Below are experts of layer 7 (counted from 0) of a mixture-of-experts language model. Rows are named router (the router's row for the expert), gate (a neuron's input weights, with its number), up (a neuron's input weights, with its number), down (a neuron's output weights, with its number) and show model dimensions 128-191. Each number is 500 + 25 x the weight over its row's rms, rounded and kept within 0 to 999. Numbers have three digits each.
Before each expert's rows: a language model's description of what the expert responds to; "comes before" lists some tokens at least twice as common just after its tokens as in all text. This comes from a sample of Wikipedia text that the model never trained on. Tokens count by the router's weight.

# expert 0
It responds to: Relative words and species descriptions. Words like that, which, who, what, if, is, are opening clauses, plus trait words in species descriptions such as drupes, forewings, varies.
comes before: "is ", "of ", "are ", "and ", "was ", "a "
router:520468490478489445501504472526489511491496515529470531480488535475528469494469455490519523497494459446545515476459428498511504496530507532537525455519518527520483534512512494467502469518465516
gate0:531508495492489493507508541522506504518527530557487476488489490513509510536505521505478519523500494540484543472467502487494515462490470537496529489535519502500504492525498497513482490498519525
up0:522505513486527473513541494487516513474558498485543500486503482493544528502494486521494568512525499517531507473511522494511496532512518489466478468431477526502468488526460474509513541499505476
down0:518484486467484500510565511448486536461507503479501503462525477498521541492495544493551524489506490472523446499510499508493539468473569477482503499475486483578498489519488534473460458490464508
gate1:533498511482519516525533469505482476496453459516506528496472469507476516514496510482509547500477525477524537478506477487458481511458498519507461533472489493500457483521507529507517433513494454
up1:494474491484485441524541517495467501515492505516562487502458495524473525489515498464524514492531507488476523456513495493505545474468509557435472485492502523508523517535459537480511469498452483
down1:510484487467475504484523520511506500505461547480525520550505524463499494580454459517505516495496483473541475486478506558487554508496508510512483482498555479481487533482525495522441538486483483
gate2:491528526531500507488506516525459535468482492467524495480536535531492508468462521459512533517538514483479446453511506494503523507488479516495478477485484492463519504508487421487476494519524493
up2:457539517558510462491501469494494543523508494481489474506534520476501523554466497482489565492493475516486509501441545448507444525459485481510497451464503507519477509533555450547455490482480536
down2:514512446507463532507512484476530467472484534503481539453513527500511486494541531542509494452495522506476526549530517487496498508511502523506489536510514505514535489509501472521516464502500544
gate3:478494547478502535481502482466512501495472525513505487492486493449473534522479558511484542489504500506471522513523516495500472488529476508536451495524488504531509502520521454461471450534476492
up3:534538504547485496519517499507481520484511512520477505484517498535467493514460505536484478505490452516490501515520512499535504521476529521482534475461514485485471486453512440542546488490480492
down3:488517519500484510479493503490472476519518499491501487521509524512486460515499517522520493520502508480517545491503482532505542514489517487539526501504487499470540510510473502504471511497466485
gate4:465500520512482499506490502510512479517523498535496485490494525482483519542524489510481504477499493478455530533500448465509475494504491466509492503477480499533520535495467486509507485459505500
up4:483513495520493530477464478510509473517515495566504482489508495483477509509497529468490503482520476485510474518513501494531470504520506483509507528495484505526494458533472477492478481495481476
down4:472491475530499493475463492477512526484541509520499540496562504522482541484498531484550487503537480521510541468488505483483513454483558528490472498548509479493524492514492486494487464492522502
gate5:490458462499493464490531531525485492488476538513464545470544481508452507502458510473488500478498513461509485563489500471474493514540511523547487506483535532480529539515528477529519455511544465
up5:474437513468498496448543513456477501481489526523492510512528491469492477442479523495483496498493549464524480510488505477499489509521497485497489489501535526526505523502533492499499481519507476
down5:534513520489492511520498523525497493480501542470512522487482489525483506506551507505500519493507447521477468526489479526511515482548503500508517511540547491467539525494474473507549524481491485
gate6:502477489482520496526443502517536533485460494572514504489543491498508451514478500529461530496492457496517500528500491499535501546468462476490486490515477489496482429479506561515446516498466520
up6:529543511478482478520494491479512508534451532504488522496503505513492475528482506474477503521483531482510505470517484486533535482565521500495480462513495464454486542510509493480504512471496499
down6:457473511515495495541513479454494516461504510516455496477505530556495460483499549503469497503517491556494472476509452499523523537501489512562515532492504518503525503546461506488515481482463519

# expert 14
It responds to: Slavic and foreign name pieces. Sub-word pieces inside Slavic, Romanian, Turkish or Asian proper names, such as z in Voronezh, ș, č, ov, and Korean or Chinese characters.
comes before: "\n", ", ", "i ", "ia ", "sky ", "ov "
router:468529445491515513509481460535510529507500515540508440516496518501495509492545492528460499488482512558528502502563521523504533462506520510508481495465527522559448510483490471493502538511517496
gate0:438545486493502491487449567496466459534561540461473464516480516536478513506533492463459468491486503476504498500516501504466519545531510495528479509522510532500495465486504514549520517508516493
up0:501527517538499497495527486492490498497465487477448512518546496433501454551510502515484491509490532479504493472513492563529490509482511474493522470455491468492479529509495524493502501526498511
down0:492497498520496534471532486528501504481494515468452514490534484481520476503509497519494484513475504489553491464527557511531518509447513509534502468472493501462491509506510468525521509488543505
gate1:501461514470499506494517470488541460523510477487467476531487504517497534492548528513509496498508481537500545480521519493520453497505468494458477491473493528531491498510460483462529490463503514
up1:582409509500479503481498486570515479501485516499509526494526531495454481481497497498506499483524494483489514539517481520502504517486519518509471484553529537484485509537524494474490532528545552
down1:497463496486482488487550549478504482504505523479473516516536516469528502460504496505506463498474508463497505500437488500489533432479523533513528517512520503503499485495497521460446450512516487
gate2:529469508506492499512520473504498494483509477464525505485468503519504539489540543512468506499492487539496512524523522499471481544537526521490510501481513530522514466485503511504483533550435478
up2:510476538488514528511485452514479476480520481548502502500481473555482513484489525505490475519515534520506553552511500501512472499530517490504526498497488508528466475517499520500446516561506522
down2:501460514466531485479486461501523509492532464529517555526439530540508487480547501503494483492488463510525502450521465487489502462529492491524489491498469496498510480513510530489500544529514508
gate3:489556514461489506478478498503493456518456538519433460500533459538482524510483531526501470520514523470483496503507502472531451532446529521500500523497493500472492501532515492516525528485508500
up3:500512499543482511491567527485509559507546506518539528475503489505513496524469485518522518467440488494458480491465510453452514533518503439477491514499517500509537522510490491511499488519501486
down3:490500426474480533503538499471506510483563518498472458474459511514486505519493479526487532497483510516520484502459526531528500465518545504553496504496489488502483498481508500520483492478521442
gate4:531536460558497510484476530502484524480542524518507477517523480477520520469524527491502506510508523558502493483507479528503492499477506546514524519531535543518507515521460465519468510514461479
up4:519529451533484517500437496528503497517541551505473542471485517479491528508486468485504476501502516529508515454490533563498501483484505518494473522497519515533518521513519483498490498460491492
down4:508508456474490498515523479469525522521514498503486473532521488438507471549488470453500493506514528509521472481503464548480438527489559457519508521499542508455475516531497490520466517530502475
gate5:506514495505457504510475512528463501438439542511493480504488480496464511526502485476503520511471515516511502447520469504516463501543478515518451498470542555438516512476474534498509513509521525
up5:512497488475495551503518492487518490522507509547515502506507479501488463517518508507479485459486470510515530505475512505540507519513555503514486493502485512518504510477514483518468481472540481
down5:488495538518500506513505543488526489489492554505520477535484509544491487494455512507503530510503507497484517550510508525473515486469495513461539507506526523525499515515481522498542491520502512
gate6:472502516533482465473462491464476515541586529499491524521511477497503478537523501534483539495502486518488495515531508530473480498524463532489533488495480470521511507541503493472532519469509520
up6:538459457497521500486501558507502468498516512523509498492499524499508521475524540485494491514496503429523482478490492484543490486485518496520516452506480509500456495498485535514481495527488501
down6:528529476526532493514513529471460518482500489519512475485500451525480496540527538480543514477511501475526497469519546534489499495549499480493525521512474483510521483491463520487501468523507470

# expert 16
It responds to: Year prefixes and table numbers. First pieces of years like 201, 199, 189 in dates and tables, plus UTC+ offsets, score dashes and table pipes.
comes before: "0 ", "0", "1 ", "1", "2 ", "2"
router:516503544535537497496472484549498505521516483521521482483436497510468464504476533477442483494484543471473529490524498494532447480464471535462482544531479486472470537495501531518490450457530491
gate0:515504499499484526500537485477510504555501528540433504502471503505467553489515480500525471509543496487461509535466509516540544492478463519505485511538520548499503496493505479529533462482478509
up0:479509530457495514507530486491511454500471539520482508484473536562540482495511487505457535489501505518472519482526528504483494526503512474518507507476447493492538495532506503506480544544479509
down0:518498464541496510502518486516507505476528497514544493501496499514492499503467459470465442490504496511464501520498518484489497499541499530497464513494521478536478489519519523482486534507519514
gate1:485444501502494532495531494460504491448503515497536506461474488472504535471533536471455517510519475569458543519518462518495476530507516463495494531507513504471521464485505545484495473479516502
up1:453516481530449521491465522517455523512542483520486474522507549515465493482486508491456539451500495475489490515508514482494492479506502472490507521501533553537493462493496483509477478497528457
down1:535461527480531526496450494509495515499532459494469531523469481500506510496468504472489469507514513450463505513484497525518515506510484528475461546501529525497464469491505484476506491479477433
gate2:506524424494490487506483506480553532509513506517528494518478501490509494515502477519443516537499492527510469465528470507463479511485461468488481520446502487492469451500463489517468535501453475
up2:528512479468507529490515510479508517442495489486470457505459513501551502486484464477474489537470483532553493499514487498488488503420504498471516494489509503460517480512475458494464513514481478
down2:489463528479503532502466492521510507518512544518486524532499476477529549502542453512490494526486503500508524472500504493536476536510490485521525506515459512514520470494461433512529439527454476
gate3:467494494492529459554464488485522537435481487535480513516467485498493491527500536526506443480506512518486533477529507519481456511500485516484454463516513496488490471509492495528467522482540512
up3:512449529464489517518484494535474459581492520464523497508527518502519514471523474506529526498462507490522466524480538538496497520509481479507505480456539512520553511519513539538509506472487526
down3:494516501546489496496515474505504459519497482518486540478519504529500494518547496470480506517481495507497525526511513521463486519531473426543513472479459524501459486502532488480504510449499536
gate4:468511578504499492513521512491496490519470499483489504517495489497492475485486478511501553479525454474528522499490486433498518502486516518520554515533514499527498462478475458530497523545497517
up4:499550487521524523539507479544544526445440497536473497537495551486502492462506468532501528531493508497507449494479465501458496472478488479521532495505504522514493493482493476519517522487473531
down4:494461494516514520499478488463496499499508479457516516532473459556503516518479505508530490492459527506505476531502492494503517551522489540552507477492466499479472506457494477483501543463534498
gate5:481497525492465486467512507475466486485497504483499519508512489496491497482479474521472510515534492539478514467482478547505444520465537526489550510472507521535508485458516484485445528489509556
up5:479541546481484498454498501505471461485473525449483524502515495521515503520468516509510443473488554502503490506503500508529509503473515522443529497514486500499488475496498480462506490465531508
down5:497521493501504486499456437512456508522517492523519550483494512488497461511493473504498502482497523500504498455487520534526468497516525525511499541461466478507531493457497491515485470534489480
gate6:506527534542456466515444537498481438502494504469493501526510524494473481512487477508501511474496494544505533456529464528510489448500507464460522467476478488475528502508485509522531501483501518
up6:509528459477508518561520467491533499506498473522527489523499475534500565489498460491515476505501505484482494516480510492550514487537476505506483514521529543513500539496457507499501471552494459
down6:470565478475482552524460491515490536492498466522500468468490464489520502453515492502464509493493492514481481516492497502461504492493504507492494503530466481478540503490472495473487455511513530

# expert 20
It responds to: Prepositions after verbs. Prepositions like of, for, by, with, against, during, after, and some transitive verbs (established, launched, starring), placed before a noun phrase.
comes before: "the ", "a ", "his ", "their ", "her ", "its "
router:522481521506531480514484519489464483480503500498562516514538464496491498497496500485487496524494485468516481508447485511523510472489480501544492516492516439520430475511506511508563513495468504
gate0:521471523464477545530581500499502534473509467493500526527512534516493465498469510497492490476512530503527508490543490523443504508495476475492459526493506515507504494530512476481540501519491564
up0:516549468484493507475485497486533497491470513497523504498509447485460454514474509528528466491488505510515498474488486464522527516443497488488566508507536502509477523476500494496514484527527474
down0:501498509537497445459523546471515501474513542507465479466486520470529531495482538500525508490508450516446502528510526463485474507535533523523478518489524490503505467502519497516480491474482503
gate1:522483503509479499503532480432468497487526471504467460474499485489509547485444551521534539500473494491494505514497511490519464529471494498501513505528514474498495504521503483481524495474513472
up1:496501496514498503453473579512522474526520487462485490496503478527576484513560497457537473511487485504483514516526516498513516503532429515470527499543502507496496481533495500553480481553464533
down1:487492497499472512503488491473476491476465473482450529546474546482463460540545461499507503481523502449504526455511482511561516502519479521509485471478489468464515477498518486510514542549504503
gate2:511539493487514507475488452511488499510494433465501513519502523449444514473432466483459469523516481497434517463490500548504488479509453524495521551511497496477469493477486497473500518491530482
up2:480476431518497486510480511510495494463489483489475545500498484506500510505472486490501513461518488493504506448512499500501516513494503495489445547551483501450440482480503510495450504496489488
down2:519531518501553471497480502490500545501500528486539514493490449509467483461494495488496476530479474492478516524515506480499482526477530532451547512522498502496423503495503513487449488533523476
gate3:464519498485509489512504490529456487535496521505479460507479537507516530515447506497512496507546422526530504452522445511523481487481490503517505501496449493505539476505487553462504501475485530
up3:457475474525501522505508490482477484505522475495499549526471462506501535477567520505456495476510557508505506526478534505520492500522517451501496457503520480521498512485461480492474474511481468
down3:468518475489505501520479483506538499507506483505489465483486550524476496487477545483554473519457522503520505462504497543486503478518492509457505526497495463481476492506491518510508521478494522
gate4:491507544446491499503437497475508468490542547505464466478493527457466496483543511488500496488499502521493482476491520520509515510517479531559522453474514509507496449519516499510501539507453484
up4:510480490534501503514551504511502549488471418462523518503466464493483522508533526483535503547494503520483521564520512498492478511504504483461496549544444471479507540489527557459498467521502528
down4:510469488506529502493536514529516519482527487539467447532433524493500485480460485501498503540476466481466513493516485488447441549502491476488505494513488494515493495471509479496515488546498500
gate5:471480485474498505473488484527512554489514512452524490481488499535504503440518520536485449464501475486504493501535473516536523526502468519499498534484472510482554488495531527483466470474502528
up5:468492482456508503479493537492477552493514518464529557486498488516509483501519488487500486442491494474528521521530493524500526457509470495518521504497541486514515482490496478480520497528519556
down5:487508479488440485500472439476522531523501509520566473483506467471526508490448522495475502505506499494485494499537489512496520492559503474514493490466496507483510529449501473472463482504481477
gate6:456483449474474507501484526531508506525472527531519507510481477502541520491518502513436549553479504492509577476474537510500485503480556529484482526513452509466509508475544502509445501527492537
up6:493471502502506519490501506478485510484513528504480512486488508448484510520488489547530538543494483506492474474489417512565529538476464489485534493516510470547516501516497531533538530500529508
down6:526481498495513516508517476534519471500503513449478470482498479530541502512469517497445503487558480524534502484530510507438512504501489534506536452482439530561512507537492462473470533501519483

# expert 12
It responds to: Date-introducing words. Words and punctuation just before a year or date: in, on, since, until, born, month names, opening brackets, and colons after Founded or Date of birth.
comes before: "201", "200", "202", "199", "198", "197"
router:488531499513526492509504504523529476478485501494503542464535513506519548490535505520497450476493486440463492469523514543443520509519498507483489476481509481470505427498510554494515494505462505
gate0:511500441530480487515548478503497507478491503462423498479462497545491470511480489483489504445542488494471515542502497491514476507533550496438565461520496499516483481507465481510525505482525496
up0:488482529464500499519516531522485495498522518470506499526491494492532510500552520484465488512479529510494460443495518484479492472472469530505442475494494477526488520530537490473485507525468483
down0:471530503499519452535480482497482482491465497479533509492483480534460485497504453517459499492480495449541474499464514505475504514457495554513458479517495494504537504456518484523521488488510496
gate1:471486500546502535476491448532533518529536513499535531498493522519491484496528478498501475528483512486469517468499533483499452531480503477510502468513487530474495507511543501480508532479512512
up1:487501511547498538444487450516510517501556530508490535484486502513515519471487520504502505507488516482494492478426545473538493489466512532482536523506537494525499525490497513471488484476531528
down1:492507491520487507487449527510450478464497520535494494464533480499478560511503494491486523545468493494505493530484520531499499508496517509507487451501515517519488492516524477478480477534474476
gate2:502560485529454523489463491454508451529501468510511508489507462482500519510533503528496529525491462527458469523467476493505495491467461545456503512477478523484486489549449501462540460513538497
up2:471503504498498508507532518497486469500514466515495471516501528510490515485500487492487498480505520531483554529483508486444479477443494513506542523472502515478492494480513475521478518486505496
down2:415452494477500511454460505529488500528489523482496510496472479492494459544467508519490460543418537521524535557541498550520493529523512529523529518494491514468542482481448535507496455522477515
gate3:499507481458527533491507512480484476518482531546512501494524487476512499543498504515476492501515488451523458512505447484477510478508532484484500490511490518474485450534518484531467472518504528
up3:455498518499496501461493459502483502469504509507482523525486510537526508522481498444444480500546509475510499483514475513459465476502470486513519491499437519474506520510488505515513480546514590
down3:540516467513569493547537503448478502466484535536518485497470464515491541485497497475512523496483502519526546494490502508549524537526516525496537524512533515494493443480487484501517472481474501
gate4:486446502482482496494482502484465473479462537510511528523516471500497546505451498514534506447496488477501428523517463476502494492482518490496549540490528549453481512519534526543507491492501480
up4:501495541542465502523492524493518484537515490525491464491495501472549486546510529519528491502521481482501549463503488500498512487524493499589456501486472497528523532470551489441496492489485451
down4:489503516503529505474548489546480486488437548505534499546519503437502484480466478491533532505474463513523525487504482483493471512460446506519494492531508469506498513518524502476482470468500515
gate5:501478504496506498508512553500537519508521534492514473489504498509497485496545512541470523520467497533531471502526534499490507467517530521481494493513504511453506479539532492495510503489514470
up5:509479473481480521466522496525466504491528492506510520496475495520508504519516526501505518501465509473524549527510475499495551469521501496503450533511489529513538506514506520510486446504491496
down5:473512543496520489528471518457497476512470442459522504471509500498506508481473513488490535524535513489490503524510497500528472515490516543453519489460504436474462531516507501507504499546446556
gate6:497533460547513435513509448518492503506536504481447509526500544496519482501511507438475476496524480476505466504524457471483510526444499513537531524481514469504517513479447522514555535502459495
up6:487526461497526503506514520429528538493544480507501460493524508474513505476539502541483513528506489519431486543513526487443490506503475511513518502508475516505451499474448490504528509506552535
down6:503499478487464493456508488491502495568495456478516520438519501500564511477550527508471513505452490511513476449515502536511490511488532520487544490481485501506452483458521510473502491521494479

# expert 4
It responds to: Digits in dates and stats. Single digits and small numbers in dates, times, scores and sports records, such as ===28===, 7:30, August 1; also word-final pieces like charg-ing.
comes before: "–", ", ", ") ", ")", "th ", ". "
router:478537455484510478515518488502498494485504587549501453442556467494522539503449502498497501501492531519488512548499529487486477514463490472483540469466510520526513503541510508501462521521527506
gate0:480473475505534531471500479502469487502492469536535516504506485521503516501507488503523485493527448471484504461460527486510499534518494493490477525500483506474511466476510508487517518517477471
up0:483490480495447493490443513496520449459475467496514493424508525496505501496476485478487459476493507502483514502505471534546550505499505474515536479486534451494505468499500476523516499486492531
down0:501454520537536478497488515507536465509507493474486473476498531485495493482471543511516516529431480523473480486504460479512469484514535501507496520461511488547527523488486523488531484493495490
gate1:473499536551511476474520538492518540515450503548441497463509478444489524541490488509488495475466481490537524502551521467524527491507499518461494520480515494470495521515511518506493496484511518
up1:522487513492538503529501510500510487492523491492503477540485500560470497504496485494492464523498502521515509529481450493496475544496501526547538468531497503548515491500498477460443481485510470
down1:506505477488463492491518489514490480512502495484510500481528486557457476497508537505474524501480464507498482496500477489511518548491490501476484514483527496514461517484479499519513520509506452
gate2:503546451535542476517513462494515474527468515504513534483515494471547512481516461499502470541504453479501513491502490482515526444464493489564497488493444475502547465513501539487523522522519498
up2:483492501535520522512508506502476474507509504521444523503498496536503493514524472510469514525474459491502539488511506492485492475483482514529481509506459535518492462511480484499515513490480509
down2:504476486545500493490501518499504450480503492490493500468507524521509529517538504520483508511466512441476518519473518475478523497512498502515511500520547476491516481515544505483504448517487498
gate3:464521494455503504488493520562483490492475519482487546535530522519516519516495480500505539495524533476521481517473493504498545528491512451460492500508493524545497467491491479496513481465522512
up3:542512489525536510524511494452493511522465498474513497495505498458430526470492498531505499499492474505465480475486470522497478492493504530527543536476507508505487518563488465480556493478476486
down3:560509493509476505532508509481522514477498528488523532479490459520526454504488492487465515446559486511481492502459534501485534492506519507509472483496470491544509475521554508516515516544477495
gate4:527521498481508443490505497495489495503484507495517480502473510495515524526471553480533507479502487490461524539448523505496504524465494504488512504530452440540483486519480516533522508488476445
up4:471517498540486539534532502493482508542551524510526447534528490456477490459484486508516524489505502483476492458529503507479484516498520483503499489512512544515452523435490485476508496465480495
down4:510515520530473532530509478534498486482484469514506480467469475534485484510480520480470505477474539514543503469490508491539546532484521504533524525494498498517566506485449514512524469477507506
gate5:521531505487499537499501481520478477449511500492510492501509493499549518543488484512493511492515488459536494505468526468538499511451460527519502548479524467513512537493522510511493487506494506
up5:533526493529518513493537532469462462482512499517515548452490482506469508465493552541490455538471494555451569492540517502496523474513570465483477495518525530511535480512505453456439525459501555
down5:502459495485457471512510505539520490531535511490473488473504494476516500513463501502537530493470486482532531503491479504492544489457510487474465541497507505508491489522464483460505502508531476
gate6:514478498505497497511512487492519517532541489517481512537531492487490505476509496551515496465523495519579495493509525508484496490512513490484510511497529471489499486452517482491552525490449495
up6:542501518470529469474508501474484513527548497482510490495532520565499512501525500511535531470529449543511525475490489506486496507460467495503432516494496511468536501454535501496479484503458463
down6:494531486516541475528541494523510498478539493539516509500509547485502512473527490481519497475471505509485488479464450546469457494520464483527462478561437489502498535490519519479520480453496501

# expert 15
It responds to: Predicate adjectives and participles. Adjectives and participles after forms of be, such as known, such, responsible, no longer, well as, enacted.
comes before: "by ", "to ", "as ", "in ", "for ", "of "
router:495469517498443486556516497517493479504488524522523526536485512516512497475521511468522548445534480446451511463460470531482480489464500468492449486505549506512511491549498499498475531468459498
gate0:518525509467501497493485518477518461472519460520508512550495502518485494468492519478507475484516550507508514536500453515486522478482462480466489479488517486502513476552480513462478526489494512
up0:508511516461506479485525529479514496472491489524536528515458492454497492502521491515500498483468510504478515524497492532508532473480498483436482512517501520534510453512517524464465520476462517
down0:505519546498462514542494527521504466491512509497511514487498496497526503508483437485549527504483448496509526465459502511487494484487498499529456477480528552500478532445481443502471582466504537
gate1:500493538453520482496467523524489504485509497514488504470502496518507464492494508530520498482470472472506524474516483541494485515495496506517472520462445508503497513481543497494484575475512512
up1:513473512532497466478510480488585507493515515502510525536528488502515551503543485503476491520470516523515467460508473478510514454473522535469484494522511510515517474533463510479474485532495467
down1:482506487494495506511480493513496517477488544510461438508527535510509505480523484538472481479499492469507532449497492479446483512508490466500507507482467541545472472479513517482505522501532509
gate2:481458518513489525502516496452479454477480507504527500518489532513506520500568540519497486545475524507515527470461490532485475471500503485458507527483504513477522494550491522503531512490473517
up2:498468502499502501494526502475501516504477482549509505498526525508499516507477525513474503499473545480496532423482520514515512473479536525483532526492503514499508520500479484478516537484469490
down2:524509441502496506505494498502503480486501510483467466493535483482474495515483471447495490500513524494540486513518529502519535478532492503510483489491543449473475545479504500516548461500491507
gate3:539514494535494479508490471498502475492463530478519552475535495493510462498509497525506520538476518528496517487497453464481472524492535490485537488487471503459471521542486453527474480529478513
up3:487494505477523565498521488475520480510513515520507464530464457463510504483507500519511515454535466535518502481477516500471498509460485508535487517466547479500520504517562560501479531467485506
down3:489469514487498533537479532461474479476510505530481449503530480521459548528547567548469509511494462480509494514500490489511475493520495534529456513484498508513513465463465514470496492494476492
gate4:492480493501491536500501548498469489520524466479476474483461507523508484551489506525506494463474512538502499474514585525488447453503502500503531490496488474514521466456490457487522502487486494
up4:507493498468488557513512528502521504510525527461470511511468516494488481529508502538416530465481511489502478473537546506465466511494491502515524476502501484488529439504495480487503482505475516
down4:546487475491508495487535538520493493526508447507497473445506494514473474472497471491506472448487491492503504487522508537500507481513507521439501487533511492509508517518514490513444495561477490
gate5:506482509503480511481480534522492470526478504461531497513486536498504492488497485492528452510557488438536485528443495467461475506480472548555493480517507492517544505540526490491489465488511503
up5:466430506529518526492504497490520505533466504514506492504497512508458458496517495464497501505518484485497501528480506490502490541500486498461493499509480516478529475509474496498542468477488489
down5:519508476526496488483539500519570525504482547485494511529486519488538443500486508469504458466517546511465544502489494498502471487511525517503496540495494540482534518503503515503524509457539484
gate6:539563539484448513554518558479503470493484526535468528520500463512461503507495495521455478510495475487489499477499502520460500519452513497508451511498530474487481511488488465496522542512504535
up6:482545502479480496498477543515545485510482512481486477486458472498494480467505491535496487516509493538490525457500473491492483503530504521532496510485529437503531491557500538505523521515528511
down6:544508476521534513517519481495481507499459451497543499495476454534457516512469451505494474463541506464531452487514535502475505506570485475547460494519500493491522500516517473508478548474471465

# expert 2
It responds to: Lowercase word-initial fragments. First sub-word piece of a split ordinary word in running prose, such as c(ites), par(don), ran(som), Rec(ently), foc(ussed).
comes before: ". ", ", ", "\n\n", "'", "ted ", "ting "
router:506505476531474504442467496459506481496536484508489438473487525527541492534556508505459453510513535503489523525484457511500525502497472478488486510511516511518493523510487528473478512489526520
gate0:503508501525522513474485543470503551506512523459483481519520532498524495517529518489469504500521497465497512490512464494539467513528499486497470522550488498516477504537482494522497503507530499
up0:511515494499505533461497499491504516528468527483539514457516479492469523482510468534468459453534501480507510510537506499525484466499504470522527564468519515523470516503504517495488491513454546
down0:493507503532500494466500470484509508445461506498517527543503513448450491498513493498486473500530515481477493439521511453492485524519525503482507454485491479517456533538475505524474507523507527
gate1:475490513529503491480531496507517473524497502478494505524469470517524514508550552493449515530486513512515521497485473458512510512533465521510509477481490500475515503487546452470486482503528484
up1:470479526503523497475452519504522488536518520482507526494495482511505487511560519500498501476513499515490464474511456479522466499510490484492507514493489487491498526540503447515458469531524464
down1:463500546453497475498491514494567529504500516500515541511509512481511507521482501492491505528511526495532533498506499527507475499459485489488534509491510536487479539515535540483504484490475482
gate2:502522470487470507515474523492526432516469522503513536500501488524509475488520514511491544485493506505487534461454488467476481506535468508496462483509479487491520501497481482501467510531513521
up2:531473519512522487503510488503461510491485476526482477496532514449496510496467444498507478480524476485524489496533537519480541482466486505513516516471510488518471503460528508537555469510502460
down2:449485485526476500481457500507459492513477522491475488476477478537456491441505566489530510506495483520479474502496492508525493491541485510521490519522495512511512508503546508488480455537531530
gate3:482500488532496495503478460516481471456483498510536517493480535497456495504489563512529504524503526475481491467481481543531465500493447508509495469490503543489477493500479525505527443504504512
up3:491471513529481504475476482479512467471458472502511495540481484514474498539475513538506495486526506505495490528489547471520471498499484472525526539495482481530452479481502458464476483506474469
down3:495512512509486506560474496542523528516475445503489523483444503512483445499523481495516495504505515526469495540531521507520507521470447452466457505499457516567530510468513531484489550518464517
gate4:524489448468519448520491483496503493537492488473520505512536511530567459493450549553505509530491486538490517534458456519448482492473505509514515492495498509507458456496467530465461527491484581
up4:522513472505468469445539502465507506481435479518507465507491462527556480497505513497521541481456502505469492484493484530491452450496516494555467517502479516469546474490499504503482530474472512
down4:494486468468496509514513463499511530517490486523548553534517519456545522486527458474517492474454534478541530521505510524512512483477462487466499468451501511489496499529500516492501498521498484
gate5:495476491491476501519502482477508544526489543518540490475491516458520524483485489516509475477489490503479516488493478524471511492516476498472494496465484512471510457498501561521493561517519469
up5:528502478507492508495513491466456540482472525513550478453516524446504532471475520523518486506514485511506504484477458510495486494532454498497484497486493519507485462515484536483500532506490494
down5:489489488511503491491499507472506515534484494497522515473535489493502506504492499477479480508518491523515532486501514548499522482535493463496545472525497509442504507485481502490531503492499517
gate6:512434475533508476457525468471539475496534522447538516518514503451502475524504546473475525484483505476499538500505472460511535503490500480520485539524499549464506452482514512488465511555497521
up6:518511519554468528494508502543536478533439471507493500511499476492486494505503499524520489514521507519542519526472515506506487492494506482488504477524514472507524523513546485515504513480509495
down6:507486513523500457495495545499526491502495500523489496515513492488485504492466506504499487533485512531558533511497476488521481495497529505533468505543464470452451532513510469554511474528508505